config.toml
d_model = 512
n_experts = 64
activation = "swiglu"
routed_scale = 9.45
balance_bias = false
init_std_router = 0.0142
lr_router = 0.000875
head_dim = 128
vocab_size = 32768
init_std_o = 0.0036
decay_shape = "linear"
batch_tokens = 131072
train_tokens = 565800000
dataset = "wikipedia_en"
Below are experts of layer 6 (counted from 0) of a mixture-of-experts language model. Rows are named router (the router's row for the expert), gate (a neuron's input weights, with its number), up (a neuron's input weights, with its number) and show model dimensions 128-255. Each number is 500 + 25 x the weight over its row's rms, rounded and kept within 0 to 999. Numbers have three digits each.
After each expert's rows: a language model's description of what the expert responds to; "comes after" lists some tokens at least twice as common just before its tokens as in all text. This comes from a sample of Wikipedia text that the model never trained on. Tokens count by the router's weight.

# expert 14
router:496492494518501522524474493483494490522518494526482533463488512551477501532531489474499542490516485509523500488489515544483519536527505508496483513533536470477473507469509531500508475495458504481538505522508518471490537533471466516510484474507462477504527501488503512456518494512510533482470475497471498463520561509484555511492541433487527491497533508528466511510517522540460459516492
gate0:475481521515478492555513503506503505472488464511451519465494501500473543499478483515481491496476478465477497492516540486561481460500525541466488471490519530482510488488528490488499499498515479465517501525505535458473474499487508495471584472500513499543483498446522496495499486518502480471485491471516470518516508536497466514494525528498503517479468543541527546525550496536499532444501
up0:515501484463545506472454445495525478496514499498528475547513482475514495501518524485516525474526512526506494502472493500461520548501495458529474526516473504483503504506474510505517517532508532494519506492464488552529507523516497486523416525530469489434509472556509502500487488479522525559522504515491524476446483460523506482498483487527513494500524456468509472475462523469501476519484
gate1:464529503543472488522479464511519508519505568514489508486468519474466481517533477504503502509516494512502553500528450511471496517495480521491490511515525507537483501527558522479494512515492512523473524578519465462480526516528486456524505453447509525544484508515516542489480457500534515500515496494510508520482481519522526504505535445474442583462521506552518546503463446494507487525520
up1:467525501517520482528549517515524498511476501507501505452518518470522543541509522532458491510477512518521476460539484489503507478548497524503458505515485500501470469502533524519565497530501465494484530516486527476501530543525496470453485468490523478484505497507493470557493457471537486470503511495512501479476498520472484513479500479461494502479500501506491501494490462550473463456502
gate2:492475501536458478478504516502545531519516519508536473435510503561541457535513493490521500510526480524520479506514464475483524510492495527511494546510516505524475488488495450493523453505515473518513515518499496515482511524487496470515491516485479484493478494516476491498563558449499495470457485481467483494493498501447481465493524444494521491456502496527469512468479515521471535509523
up2:481488530542495433465471508500504445520514482510561520451506480531510489532505473528485473453501464488541496498497505462502525488499499530464478529507540490500526489543477487485515510509512471500533503480508483522529522508502514477513521538522483501542493495495483494502527520466492501472500509508522453512503471518491531458493539506531497471489513493489497520500465498537485444495466
Description: Wiki heading markers and heading words such as See in == See also ==, History and Aftermath, plus table pipes and column names like Candidate and Votes.
comes after: "==", ".\n\n", "===", " |", " |\n\n", "See"

# expert 6
router:497519490485511551524477550490460484490499494549454519485491515515494477525525530470506517492501494504487495490506455511479509512515489512484495511564493449459472500483566483493525475500452514479538510528533475490493498495458461517498482477498481483519560448464507555496497534504489517508448485524483550450522511508498548489499505472459563487496480502517462472504488519496484502523480
gate0:450517505499480512515479495535512471514521504525483543554504537543482487477495481520490514499501487465565514506482468523474522434500465531485516476495469459497556508528549527511492481473452446532514519524531507499486510518552523516522520487513470498450500564502491495507510498466501480506499455512509504480510515477504500466450464500475499543487519534494522522497529457527469544506495
up0:498456523526525509522578496507507518494488478495500491500492491500508521476499501506481510469501478508484468488514549456530463559508524495542508492474524525481493429521445481480483514526525480462526476492436473546482458520463490510500463469514504548511524476526519496484519524523512505501525533513511469526535482529486470492499564531512516530518500456504514460488482507478500459514507
gate1:497527514553491529532497479522512496494493562467512482529453537468502496496495474512510528527476526501480490550470532512541512450495454502513490493538465491512474486515475517533501496515505495500506516534481495461472501507561454533545508472453467519466502495486499524498478513541460521508505511464534522489503502532549485461501520473477497526492517496499509497506525532499522481538487
up1:534497484535507490502515540531499483486516570490485476516517555472549506496513497483470492504492485490512489506492517515503499514517478505489542480531528482508451500489479497538523490460484529483490510507464492458526484517555470505502515512512516552483529514555505530499505511489525493538520535513494437473515504516535506538532449488522458481511500499501481518536527526512512527469500
gate2:518500493498499501477458533488507526478530476479516519509489507513501472479515515532500530502511498482485517484504480483509504504562468517499524501491507515459480463476478511531523526497500479487518451530504546558509476506505480503465538461510527484499496484481512521487495497519504530548508512456510517530515509553486490512509470508525543520495519461516491496428556503472469530462453
up2:458483517495537525534531486502500469482503488492504452520524447503453519491497501474538473526493555525482501492481462504490505483474528520506449506477502504492536518503541509538495490473504497508526542546525441456528539506493477509537478495468507529488485484545470511546554488461503503499514499503520497513536547516486483515483531510492474492501475498480506475501479467486530518496519
Description: Pipe separators in wiki tables, especially between numeric stat cells in sports career rows, plus semicolons after numbers or dashes.
comes after: "0", ")", "1", "2", "%", "3"

# expert 3
router:508531474481502526534490555469486449517482501531485523499500513488493536498528558464501497498540513532459485445488502531485552495506498505498466486522483480469483464516514479494503494483440482480515526540528501469457482516468481497461492454500481509557522464453514554497498506500493515501464508517489500456545512502517538530501495465495526499525500514505479499513513516511479495494440
gate0:494479506510498504494563542501505495453511504449455515484508472483518508488493509501506569458471470476504514468514503500518518514485514474519482479535488516490489521493472462596529466498490480510473489508498509467505532533533463525496539475495479513515504507508457536511505486502460507493491505492495509540471544520461504547517544506511493465514528494514509506517493506472505509519522
up0:489508461454484499473460505513487464533474487562496475531513509501493518486465490512493468534519511535504515509509504509488453497481517497530532472481490482519558524528529524505480496515494498507484477503516480525515478528505516520487491557487534514518512545529500479495465461540508551480498493509525523509494454533517510462525469471482510519500466484483470477446547482524477488479522
gate1:515513469449523521516524496513511511533503516492423501532474522494553550498488491494483482508538534489543461472489460468501490459493513484510520469449482502511515462485489491462478540516517472492537508514541469484496507479521455455549471484530493559517511495498470515521518512487514503521495480510514491537518501495473510438491510458507487515501464496505532465485563464499529454474463
up1:458510509520522493488493492475512515463468492484491479443561491481496435539491517447509515481515472498503511529511523485503518512540511504497462526498529501470502532447503488483490488484477520493490472501471517497527483538478543529492511503478526442486500467518549527451491508499513506465487522462470554481524495479513496495498515515480529440514475529498495533500496515497476494478541
gate2:485506495495497488505491485501510502498529507515478511499472534510536500539476476488517509511522537537444477527559458489518526512530476483477486524500518492487502514528520505441498509456495534502469461535501487479516515503498515524506536486505482450503535502493514492505506503505501510511568506531519521467533502529524544515518488509463477516486475501505507511500504495523498518473508
up2:472505496497471523517467534493524492498515498497491505476513482498474505484461525480512468481501482449551484510452514500530490529436518524490513472526517472484480493479507462520545496511494456528524555500512492484497493516499495512473488466477515505481454446510460499477493503494538509510434493485482504534473506479464492492486468502532509479482504514527501502495482487460483487517453
Description: Pipe separators in sports schedule and results tables, especially the pipe after a win–loss record before the arena name, such as | Dee Events Center.
comes after: " |", "|", " |\n", "1", ")", "0"

# expert 47
router:511544479511543533522496530480497468561509478558443518489514542517473503559561542467495534496487482520477502459496461533472513504530501503487450471513541462486497465507519489489509485481499499501519514529549462482464523474468439522486493475511514488509548503477490502456467515521489477484474468475453542478509528500528521529510527477479554480544507517536508469487520506522489482486461
gate0:454521468482513518519528444465483477538486517516556460478507523509512526517549519497486474517464518478509412505493526495501487488482505492540504470505492532499456499509529534478487499508488475529468512494506469508491508483463489498449494465482504536522512515480501488520453502542472452512461478494497513510493524460482479478510519499486502476457473493494515527515448505459477496489479
up0:510503449531510452511464513486505509496551481499489525510514502458541511477481459534495501482489529501540554485523469495492500533525559522513527531500548505487540441482440501508541474448506529492539499447498498485482452492478504535522478562492492480477505468507510512487457482494532519502508489570506498487512508513503459521498511473491529526499491462511530500495496514493507515515495
gate1:504490495500536484488588474477501498496510428523504500490491545525450491501490518505460511484478486499465523466515469498474511502484519456487485507538499514499535467482522493485492518523525502463492543516513499535491544490519460483491513488469505495544524527537471531506491491487494455499466476493520501482493475532504490512531457472511512411518525490502516476496503467518512483524503
up1:513477436502521501516478473496482483525490562498500497488462498500511489469487478494512530484516508485575509520516497533528536542499463527466509525534475529478554494503515515518510457532500462535468521506508543463512490502524516500515494506487468480500501526468468461508488528483508526521506487536508478447452514477530509521471521502474509526502507552502489503510458508493481511508502
gate2:498495526509497450493490482497530551528533470522508508516502476464554499498456470485469504517479531534503453525492525506521500500524513459455500463458516493526493525486508483553495526496511486512483494490454513533464502502488455477515476481498448567503550459496494500548487459489513446495532452494545536486512524496495450538476433535480492472471502508521436490526474485486472500497494
up2:530476485503468514561505539493480449491480478520515537513489491525515530496490519490536511475516484536509560537518465464483529500460509497518517514518519507505489502546501496470481473509508487491504526491483520466475525498473475474515501463531501462491527490527466504508490536478557538495447515508451509526526458559492487485455483471479499493489523549498511505466493494471511466478500
Description: Digits of years, season ranges like 2013/14 or 2008–09, and day numbers in dates and results.
comes after: " ", "–", "201", "200", "202", "199"

# expert 46
router:521520472514524513527506528434490481514506495498459526507481492509439515545504541440508541482506502512496451464494482515447509489513501478482484457512501446510492499486538494524507499502488465486538503537524492471478487514484488530473517485487510514533543469468493539490475514528509499509438485536512527480502511520539555497488536474439500468525532500502481499474497506525472470516504
gate0:491489507521515511547485493510463544496552489524488527482524494522502482524501478530501517475535481499465510484496518513475532514540493505471485518520454496478531535489487525487516463500513543480502492483527504508530549583505479476484538527549464503496499521479509447515546492519490497524497494489511486521537489477496519523474480466503491501516518528469517495501503509492512483463505
up0:463508483479493523491531508492491477484518480483509479447510485489489530489498492513511493529527474513504504477498479495487541503487497521530496520523560511523480469504497553460559524492494489527486488472461441525479511501528480500502524540475497489508502516498511484501473534470453516531500491510501520502526492501514527506554514486552491475526574523470508476521552529508485496490550
gate1:491487529547489497497507510446508461492544504519487520511501485519519553499505505491510454493535496489512441506506503457497501459487549492505499526482489518466526505513511490520467513582511468505492498536535496507515527480490491503502502455477535497540517504525558541504526459497506514486521485494518478507496486511516514505443535505499517522533526512539517522481467514512509495545490
up1:518461493487513475441495487505514484486492497485502506511478489533532517465479506500461481499496482517527490469534502474526523479481495471489495543497503487478494465512488501538503509549507503498460529524525458518526501510505479496492506484505513551492501495488505530543483489496482515504522469484496516512524473512463507494479534522527490468516516510506561524503508503498458500533486
gate2:526529483463490531476474532465468524528455478508510520529486522483461487503473533533511482491511504463508510503493460525475504543492506505504482505539505508472490520519491547505527479497518482524515494487517492564477524507525495503516498495531487488508487490543467488523514486497508550484534497548516476492476509495507536466487504497465497517523508509541443483493526478467538483507512
up2:467461463507499475512493509507525501515526543506497473497528498508535480500518456475487505499529513506482553517498547513523484473518525497519505486482508497509482483493500422514510529487479504507470461526476523479502476501496509482517511473529504553498517534515516513480492545493505429537522491459504502521524487504487488462537509478522480502481506480513525525497496510513475524481474
Description: Measurement units, degree and minute marks, and number pieces in coordinates and specs, such as km, ft, °N, ′, Hz, million.
comes after: ".", "–", "′", " (", "-", "°"

# expert 62
router:506517499519528526541483549468472463522514503510467532487525506501482484497554553442504527462494493517468473478484473524463513474541500471487461466529504486501494465506533486530501480447474462480523527525535515493468500515469486500489495495516503489504520484496482511490526480478528525468474499550451509476522496530535520498505511482480524476531527537528474474465505507530501489472481
gate0:466500493496462506465502486494482549521484434528529470490500515523508502532505529479533481495486473537430514490523546544500457500510524482489529499507524496532486472494556542492475480477521480487499491523519522478498499446476492494503484528559542492463498476493511489504520515518525499506478443474468524500525570485512496518518531474489454489498507492495478472477454497530464452475485
up0:461445509489505513493493514507513492494481539484505507504508490467485561519512487546493503515490514496472504500485446478497512487542427497548459499549480515486532494518513487477535526529499464525497491516572480517494504481532518493528526476511465515538479486472498480533487494494520521475500505524467510513508519496528495464514491502522497556481465543563462525515582488477471511491518
gate1:501484478493498497481519491480532479511532488525496526469488542507506479491480486449471522522440462495541487477532454494504505547540496514490493509453485487461523500488460515535521489537512489519500437462522501511485515493458523502458502495481514514561463453489476485525511454467477495520470463503473489518453505497495493475489495483480457498464525482495502526496503508519499512531525
up1:483458513535474465501501533478476491504539477507531449510464489507512530499481508531542525515493529527508504496500496546440519463421578486509510489434540497526528505532475502535486504523524486464508512507493462484531493523478539482510533496482494514507481525530507483518433473474459498487524460518504502514535498500503514497521536469467443475515518544486462478538529472530495531492524
gate2:501508535520522473555465498475512484530563507507502504487510493485485502453493526516539517510520536502491520513526495496521481524530519490483474528455482491526505499517509517509524480488554510469494491544501486476482505506533515511492479477489494511524541490507484526467507461500549490508492493508513503514507516522498545528499497507468483508502546540519472485478489529545474444522518
up2:514490459499506492520543474549487522499470489508537495514539522524507505502512489489432522522516538529477521518526489488517479420549483508465493521458493533519484481510515468524465462521501508463501485521468487461438481490536502478492501481481506543518481557461473493566481522503521517497531488494505554472487511536496505478553469486530488504472475474534529482469506498477452496525533
Description: Surnames, given names and multi-digit number chunks ending a name or figure in tables and prose, such as Sheppard, Richards, 870 and years like 199.
comes after: " ", ",", " $", "=", "The", " that"

# expert 5
router:475535481499520559517495547459475478512524480514470532486538526522442492517537508447510513465502479523511509457493483508479523503521508516475453464517525502474440476495531468476522486489488473487532468519541477450466513485484453512469499501485470529487540463445507524466473514507480490476460493551425539481485576503506516495507496462466517492499511557533501520499511505477492474491479
gate0:492499512482486514557503501492511478496477464518491511441525492478547537481517521508488522506512511539514500488525522453521481532523498494478512469478453492487522481496489490556501525480507491491492494485532528487531533530512510479528484498558523537528522500553475458536539497533494470516504457539477475460514487502501492491499536481531516465476474543507526505540463504524504521475469
up0:544465500552512477452485505496479503503541509524507496537504528527512464534483526503506481496509516488503477507517483560496511533489483488516462514544540498470456481530540489448516532523499523488494504505503453499479488487513460506452495542454469473501503487499483519437447516452489486522481511467491475529463495515475488484476460506461460543468547493482467517490514494497455506513540
gate1:530505473499492461505508498503511488469438478505497516523528493547516499489503490519498427527514494489494441510508553501495538503490472488460571521472482553499496526490498486517507545528509481441527495522507529534517524502478456469475576550506483518504480547493486468534504482478465486478507481514489493476539499502481491489445478526494523481527549498502485511497517528502505468488470
up1:547509451522507523543536557508508497472466522506546503494517510530536536440524506519497487504492501463496494479505535479550499488520463503531547501478513542472534498457524470470502522509531478453491512515550499499453503537500450484475537530493454518506487520477464451511533569513471520476510488523512500464513488488432536460473479547561522487509521526507516487508501517536512462516469
gate2:508491492473534559531507492474490505503517538482500526467498488474514496483487496465511504488515508520513472498526497467467477500488520531443442490465514515478476478481487495475471492481521485494484536503492500494524499529471507506466533468442515498479512501518520534446482550529476473478458507501486510499526507503517502495533545487506520547533479515460539519498505471445510511481526
up2:505518506493536521502550469496530508505481496459495526450491513483493498499509496430549496501482504508526470519504505449478460496510517540442454495440483546473486493473498514488525477488515501491472522504476470518523509558479517485460552478433489491513477487484518503446481579553493448497481504495490516479502522512487460470554500476493499548504479506443498528459509482480495506488543
Description: Final digits of years after 199/200/201, time nouns like century, year, later, and commas after dated clauses.
comes after: "201", "200", "202", "199", "0", "198"

# expert 9
router:485525478512537547477464532488487471566498493523452519494514527517475516547529494455515543465499458480501506478509471560458509504535485497440488473524517475496474455501530515495535456472468532512513481560515473470475515467479456494454474464501474498495518489460479514490508534482504507496455462498459523461468489491532505472491507488463547469514530499541464476462505513499471453468491
gate0:509522523493473499470520522500470494503464524467445473516538508521513508531490522463527459461481587494492512514474509502512474547533481471506489489495466518495500512527515456482471513499502508519515473509468491529485513460519466481493513536480529522534489504482491498496492498530549505505482465475473491522505497525501534479478511459498459495502472462494500486505517494553520474473493
up0:473505484490471516522507485520521519509474441517530512454498482479495505491481497520456501527497474468496492523514482462502556519510482513476489517525505512464510476489538520497493533509474511522462490511532514476518492499499548497457534504508532496501500493491490460488468524502452528489515557533498534496503470484498488507554505533492519536458454501500491526473483479511508504489462
gate1:481527484489474476488442497521490499514494496545480484525474481533499534518487480480513439545511477498508449472459544497523505489476495467488492490496485513497471483534533497485488530474513493459521449459494499483488507509486503529526475523490530482526545529507500498486494528501438541524501495472493505510501526508516535545482505501515480454514488539496491529473494473486504522438457
up1:486536503496519458507452508496462529521503490546488499515491485543490517502497447488524513504501511478503450462477541500501482506477510494486520482482466498495518483472533480459502524491487544522537506468470481485506517501512539544517490495498535504524530558492508487484498526478456531526486506443493516518495498487507537514513501471457479430501484519491465499470519512507489472454471
gate2:522479485501533508535479495559485468509506478511428498444510472490471502533511514494513529483473502520490516469526503549514521475522477539483512518502513488499530477519527504460491477508517551473488486520486550495533474537505536533471485504500475508498514472528472515515539492500534511511535482518506510452509495514506527508510524536477514531499484475506547470500531520520485468479542
up2:465544502505497489531477517456511471490502566464494513543519518492510500512464491518460526529535458512536499479500512498461502512477560445518415524525525516526466539462445503537511538518492425492492488481513496509483489495513460469511488525472556529519506495501508483477504487481484499475492554462496496533520485495489481504503506473531475492527497516494515523519474488472486477541465
Description: Final digits of years after a century prefix like 201, 199, 184 (2016, 1845, 1929), plus country, state and month names like England, July.
comes after: "201", "200", "199", "202", "198", "197"

# expert 12
router:476516503504508540494517504507495484510515488520435513498497538501493464549538513454531536444511454506518495476488460529480522521534498503473485487510498471494439502490525495502550474490451517506496500512569494466486536492472445562469491475502495492533528463452497513468502513495519518506496486509441531460534544502514534524504492489482488492509525500551507512466511493493512488491467
gate0:469508518500542474481532488498526525504488504503520486485519513505438496546522472497485519496488528468492546510503521508528540489533518495476483516470509453520514503515487463498480481518512502533456503531513474484501465515503495510553470520509475500504468477536571512499503515535497484474508510476530478489501526556489535530513536508530470508500473476490500487491501523488493487535507
up0:491535530498511482465500490475495505500495522509486491443505509501487491516498506503483545490488497451490490502503488512513528496497483558458544525503453484496494504507557469504478490496527550511505535495517528460522469537487518514529507482453496526518499474468488488490502509521519454472509519484525481493515517552482484483489490499497474508473464471499511503459529523507533491517490
gate1:434506474479509547526476491488498471473522492474497492492473503505513559496518533501513504489551498508476462505506458474528512533480483526464503475531513471510463519509555511467526498513493493481534527544516518526480512539517447534515441495532491525506500501497496488484474528500506472485506464456496481497524483494520492480511517493504472477463478490524512519482502459510489481527507
up1:530500520489508478461465492484496545501472491486522525473502492462507493501479472525521479502463504528513494477498531505500487474488506519524460486501494501467533464516471471516475485470515519493512459479462502510576485509474518499491512463457505491511492484531503499497519504464506506520500529556519512459497476540517514502483524486477496494530546465494484513507507527482492545473454
gate2:483488492470465498528519510504491520495500479477491526506508487509509543482502513507493485485528487456530499504488491464442521509478508513468458512500533496471542483510498510474455489494524553518497516497453499497472510440543496538504503532505475447508469548500496486491542484496525478505508525525488490493495499539476472524477587493524528517450488470501515534476564507518523496459477
up2:523505505513544487438485499481495504550491513502518535539525494463477505502522490499520484513473486538470484517465512488532481465513496494498538496484465495491472477499521510557492506491489515516509472449521518463494482495466535476480467474475531539472494442539526495523472504506512454509534528500482520496515476465522469494466406520491448487521476536478479498480483505477514508525517
Description: Articles and possessive pronouns opening a noun phrase, usually after a preposition or sentence start, such as the, a, his, its, their.
comes after: " of", ".", " in", " to", " with", " for"

# expert 10
router:498535487494494531548519523507503479531524521498478540454517509508454488502506498490527526458522517480491508487487499529460526504535520522461493479527520457469441493497542518483533502502482503490511477511534497457501572512482429519468509491527473485501530481439482541483481551536491522514449466508471532483496522490537523488506502483494508500526478536537477536471488510493493457496472
gate0:482555478518545501509481473523493531523453441477492477500513498488515494494524533492491462515457551419457516508457523490501514496518477514536528521534467544501491501499468524455514497500495457471510510534547490496528504563485516498485498499466495524535512479532508517529491483494523490492487519468516555444492545490529497488479480490535511454535479522475521535518511491468526476486492
up0:544467460497504516507481540494470525510468498502509488516469540487536449490498482512491491530494516498478514497463505474480470497499455497511461516467487438472479483482487542486485504502515430483531501502474513507531548549525515499467539487498508527500483479459511520506486521453524506508459488511499513503508544485474478515508519424505534513515493490499534502486511496455504524466528
gate1:541492527513464493502558505483513512532468469495486468488511506502485527529500503543514485502457505456511512494509476517496462478502482491455498500488496489453472467522503505476524522497528519486516511452544520522519471489519492482464535502522479513492490483493477499491502521488484482516502524497534511483486515480505517461496479472532497513547527516526552539484474493507493481521490
up1:480541519495491502483501499488464472517503519496470513529470506474525515505506483536534484506527509497510474503468497486471506467485525537494479549475499532475508506509502529533488488507487525520464511495478497493485500440467492463481495461476512488494483493465475548505493428535464487482510496523493532508450487505482532571499518506473474485513495481494490464465491502521540523520450
gate2:475486525488491522453497494552502525509513496488496482524464493504456528495485507501507496503478496528504485443511506459474459455521467526502505497496478511500490493492489458501516511510528493525481497467506487509502499457516538516495542526510545460474489507466518498456549499478541498510530494503491550507507512516436529488515532470474508517451529474528521471500486496537456473504449
up2:525521522503501494536489503454511516531499500504498518503509523515519476508520491529477498536502480474520508520516522499533517491506510545498538508480494501518497518481484498524499499514467516469486502453502494508487517491509455476524475505448496524510516482497497490487465480522489500508473477495518457506487517495537485557517488536488517477555484494482504520496513507526554506531499
Description: Past participles and past verbs after was/were/he in biographies and histories, such as released, built, served, published, sired.
comes after: " was", " were", " he", " is", " and", " to"

# expert 60
router:490502481536533551485496499503515488525505475535457530495477522497476479552546520444522523461533496472504525486478504545483527499540499517462497467513498492479486491501534503509557479478487532504481485515561516498497534479490444542475501491508455471556547482485476510480501544512504513516467502505452533489511517492528522549498536497451496486510525515520505494480523508487500484488481
gate0:485499524531474514448496495492498486472545543533469535515490562507519471469498496545452519503528528488522503522534499505493542492530509462500551498485521500525516452513511499494558497497518487495457454476453462497500510516519524504492478494492484520544488511470472481523473447503485517520497458524521515444517541492507502470492513500471481453496444516548480485528460523485553496510500
up0:498557524477495500517507525481516514533533509511567517502512517506507519513513485505487465522536478520479521468495515482523500487491556508562499524528487501473482507527459498519488511567495530502540533464532540477487546489484521521511482518518487508491461483524491521547472497521510457489523482518481542508500551493504544478531489498482472524488500484492570506497489443495497506488561
gate1:526499479487498508454524494507452522494465527517505501517536542515460477532521444495486488501523509511531523514510510522523580477534473511523471488471561467479472519523484455470554538514489508512515475498485469489501514474498551508489537478514504500534498495464536506506526440508475552495529500493482519510489519437491479509485519498494503524502456494513500497515496541468496529524508
up1:530531486479514525465480494517461519499493483544511495519524560493477499501513481502479528522557513513503519506477503553521517474497510522510474466482496464512533581503482484511460510545465493479533498500483505538508448478524534474495531520514529475522525512458522536504529445457483532486517523515483547531513483474483484496516479503507472524544534493502525525497506511493484510477521
gate2:526532473481491534486520483535480482497480520527524456527503466517473469479518497449513478499508502509516500514475502512488477508504497504500495497519434515482474486497527476507531514522506497499535479509484531481453507490482483466491518504516521476558451503502523501481496474506473474528482537488488498498473505490477452526502476481472531508506493481511473486462482440457482538490459
up2:469502544481490515451474465527529501493490502529481513558505508508498520484485499483533476504550535540496487497515523521496573525526512485508481505532470480533473509509517523534482541495515484477488522490505497511534473459515516518490494490474488564520508527497497506525518501493493522507496506509485472492504526503500527428510501530528561489535510476492504499483513531463519548519504
Description: Articles, possessives and adjectives before nouns describing people and family in biographies, such as his, her, great-grandfather, professional, -year.
comes after: " a", " his", " an", " as", " was", " and"

# expert 24
router:496520482530525501546487517510503478535534497538476508435503513512452490519513536466506549470501491487484500486508501541502499517498502467470512459525522449462480488485523491450547471486468453468519480551513514448490519515479482489500480464535497490489504502473498523475516535538534542513478462506468496502493498506512534474525490487503497452480512474543525528492509502524490449505508
gate0:478530466496520483517555520482494495523544519482449510485498538536444506483488515530497477459522499530505467506471492492481509464475501480491496515476529475462469467511476491463461453453544461535501483505486489470525501505529474532448490489497490518463479479510441523521526505491487533484487500507478493479489451507482489542543483521511496530473543518530503463555461489538497506510525
up0:536509493477492535503476468494542504493512476534554484485476484492534472512501490466472562504493504486469503490561530488536528485487481488506494485516493500493573537487513498552523516509466509482486537491515447580514502466478511504521526434497457497528512514456513471459529500511461487485503503520537507498492521486487498475505469490520484458499539468499486507503498479493481502534474
gate1:540496527475465450491486534524517465483513478493509489459469478526512505497548516504467493522534546426501500483448535540534503488514464518478502500485476502471527468520502470454483514485453501494525478474459477485507571529473500488516475544453454493485438515547465525503525479503459514486444513505500466487485467483432528476491505494503511450496531439496493492527483510479465548516528
up1:476492548471523493504427488496512514500482482517520501469476483531530503505493470488492519498493506493480490530488513501495505531513498469452519513539515513479508468504492479489530513471528516500520515515507475485529489479432504515521504503535506447510448530525485490527503442477441495511521511519472508464512437498450508545485504466482473488487565477489509503514487504490521471488545
gate2:509504504447501521488480471511490502464559446497468522507490501493485486493528474479493545490514505554451491492497486549517447519490475464539488462507546499516497524478507522469493486498477546496506471539512552512520496476497458490520531496517519432481516496514482490432542515504515527513505525476466471490535516492517460512483478512513514482468498499512513479491443511494478501462514
up2:472477504468519512441517507494511498527491513460479503512530494519517507565531530475549507515511482557508528515526482508483557481485491474462470502502491506514491515519491496493506487466475500477491507497495498518517533471480514543521507457536515540468495503528476493491516495495496486502548491500484460458477492486534477496521477501529491493478526472513462488496473490471511487469508
Description: Field names in infobox and taxobox lists after a dash or line break, like Scientific classification, Born, National team, Location, Preceded.
comes after: "-", "\n", "\n\n", ":", "Personal", "Scientific"

# expert 39
router:520509488485505516502503497533509490498513501529455500465534541530491506558491512452479501491518474498521482500523454508496537506505509522480481486492504449489500488491520497473533448460488487501525488521527495460468535481448468524435488475513490490538523442479487493497476514475502490507495496520462523491533528505493515540496516434477507454498524510530497518493490483488491484452455
gate0:484490497488492483504510481564498494507498516486482463467504498542479489484475530515523502489527475482497528518506489533473491466501474500483573465508472478508519524549543475516501494469488524459509520511479491524526495514515474470512510494499452499497502524464507501477514488479519465491455507495519511469515474498491505468478509504494481480522551520518477520488562523507509486481506
up0:466511552490500483513476495525521533505468489473483490448501448540478515498513462510507556493515445489486482485490489494475460502518470495466516480494506500551486471528530480497502485494495476512526528505514509538472465493514500484478501480515468514504498517490520533510529529479472481462469500493480510444512492493488532485504468499463495495511541494500493519506548467525500508470485
gate1:478487508467534525491488506449482493488498478497486523491493495467488493480489533493495502511535538478466540543479524480516507531490481514526452487496505513468550528501525504480560519496504482492468512520466511486434491487519506463483514451463531526502501487473535535496450532483507482511456482483525506514488510555504490508498494487499509526512504494538485476498547479491524532549503
up1:519464454497492509462498458509524485526528488529493487526495501485459485489514529480510492527511501498486535520544517486495506500491510504480514498473490499501507486500534466467528486481498482507480482496463480482438529555528552473507470454509552520551490478502580506518491462535524504529520516504495535516499525494509508518500486485561514531496441530478498540474522507509533468503520
gate2:471518495479463490513491483492513496510447517485534490448513494476519486535531486496520511501482514531552524523484471511486480500480470489518486496475509492515480482492499507488518510527513542483527499494508482503508519537485504488511504526491514515554510533543483471499511495490528510483505477511506538511491493472481541493540510492491521430496482516512537483498503505480457509473481
up2:512485486479485491491540501499525502498479502515516530513514479477483503492471487484507444508471508536477515460457506486503544482500497507496525486487461516500503497499501498487502532497574491529485529497460469484508511493497493515469500520492527495500523494560495492511512509482505457497476526505482543503507495472473519507518523455529498497468576502452538494484479480518539513488511
Description: "the" and "The" inside titles of films, games, books and albums, as in Attack of the Killer Tomatoes, The Front Page.
comes after: " of", " in", " to", " for", ".", " from"

# expert 55
router:488547506531506528513516501493490485531522524488507514482482525531476503514507506475540523484535444501486495451502523515475520511501521482476498491532519470466450468491497490506543485502504472489536492508532497444493556498494460545473483471540500492501517469487491504459490523524458518479467456521472490486478576481496525494517528471481502473501477528521489529505502515528482463499526
gate0:441498533505527487483548490461521527552523511524453481436495486499520500499503484513531533511508508515514471516479474523480520505551495471501492590465480518566516466514536511529463491511461474503491513497486452507522494523496474496504469519560479512475493527513538487485506500491530544469475497490516504507497492449477486492511514509482523502498506500502497483521517543508542519503504
up0:473548485500554508505569525498517529472516515518518534494540484484493502504501496507517566486514486532498525488526500502515499500518518508493514539487520518521516498504502475531500522506499538530519516465472477492489485491497508471513434560508478478483537518507484518468487573525469485517506525509494535501519481479537489501455465503506484477553478506504535491397517478453512468465519
gate1:480486521491547506517498522521533462504497489549524495517525529531506519497488499500507510472518473531470476495496484480495508485549512500433485470510525543516508470483485498494507533511577489503498508479473478490533524491483487490496507508522477601429461517463479511488515514491467458500527494525518470475482517535520481503512511501506492524540529503489477509481505539424524531496516
up1:502512516565541539481492508508509515482517475506535483447487507517468505488514509523520505488522543498487469519494540507486515524485483502521440475497510517490495487498533506489567478491516500487501523512515542553516506453491486526507538497480546499461472511478458503506498480498495502496549495501486553492516518525480530513534480510535514459502497511486520476427518501539518525481493
gate2:517501512494501516507520472550505471480495521518493498520486512474498473528499494521450534478497476527476499510483517493506509520495524477494505471448497471503479507474510501525517523453521509502486530497510481519470487505493518532485495471494490504506532477519527508491477473502495510514482508492510500514508492537449508497477480534501512495523547514499484541493528504508488495493487
up2:478487490524497481510504507495522473507482525502514466549499514506462467512449474515487473471465458525527465489552506474486528505489503522480488493503515513527529506475465501504496511497510489554512530499483496510469478498514522530509521527528497480497542500494535471519544500500545507511475504510514455482514519489441513479474530473480510488481552500503498524478509485485477542481563
Description: Content nouns and word endings completing verb phrases in prose, such as support, him, control, condolences, and suffixes like -ing, -ation.
comes after: " to", " and", " his", " in", " for", " he"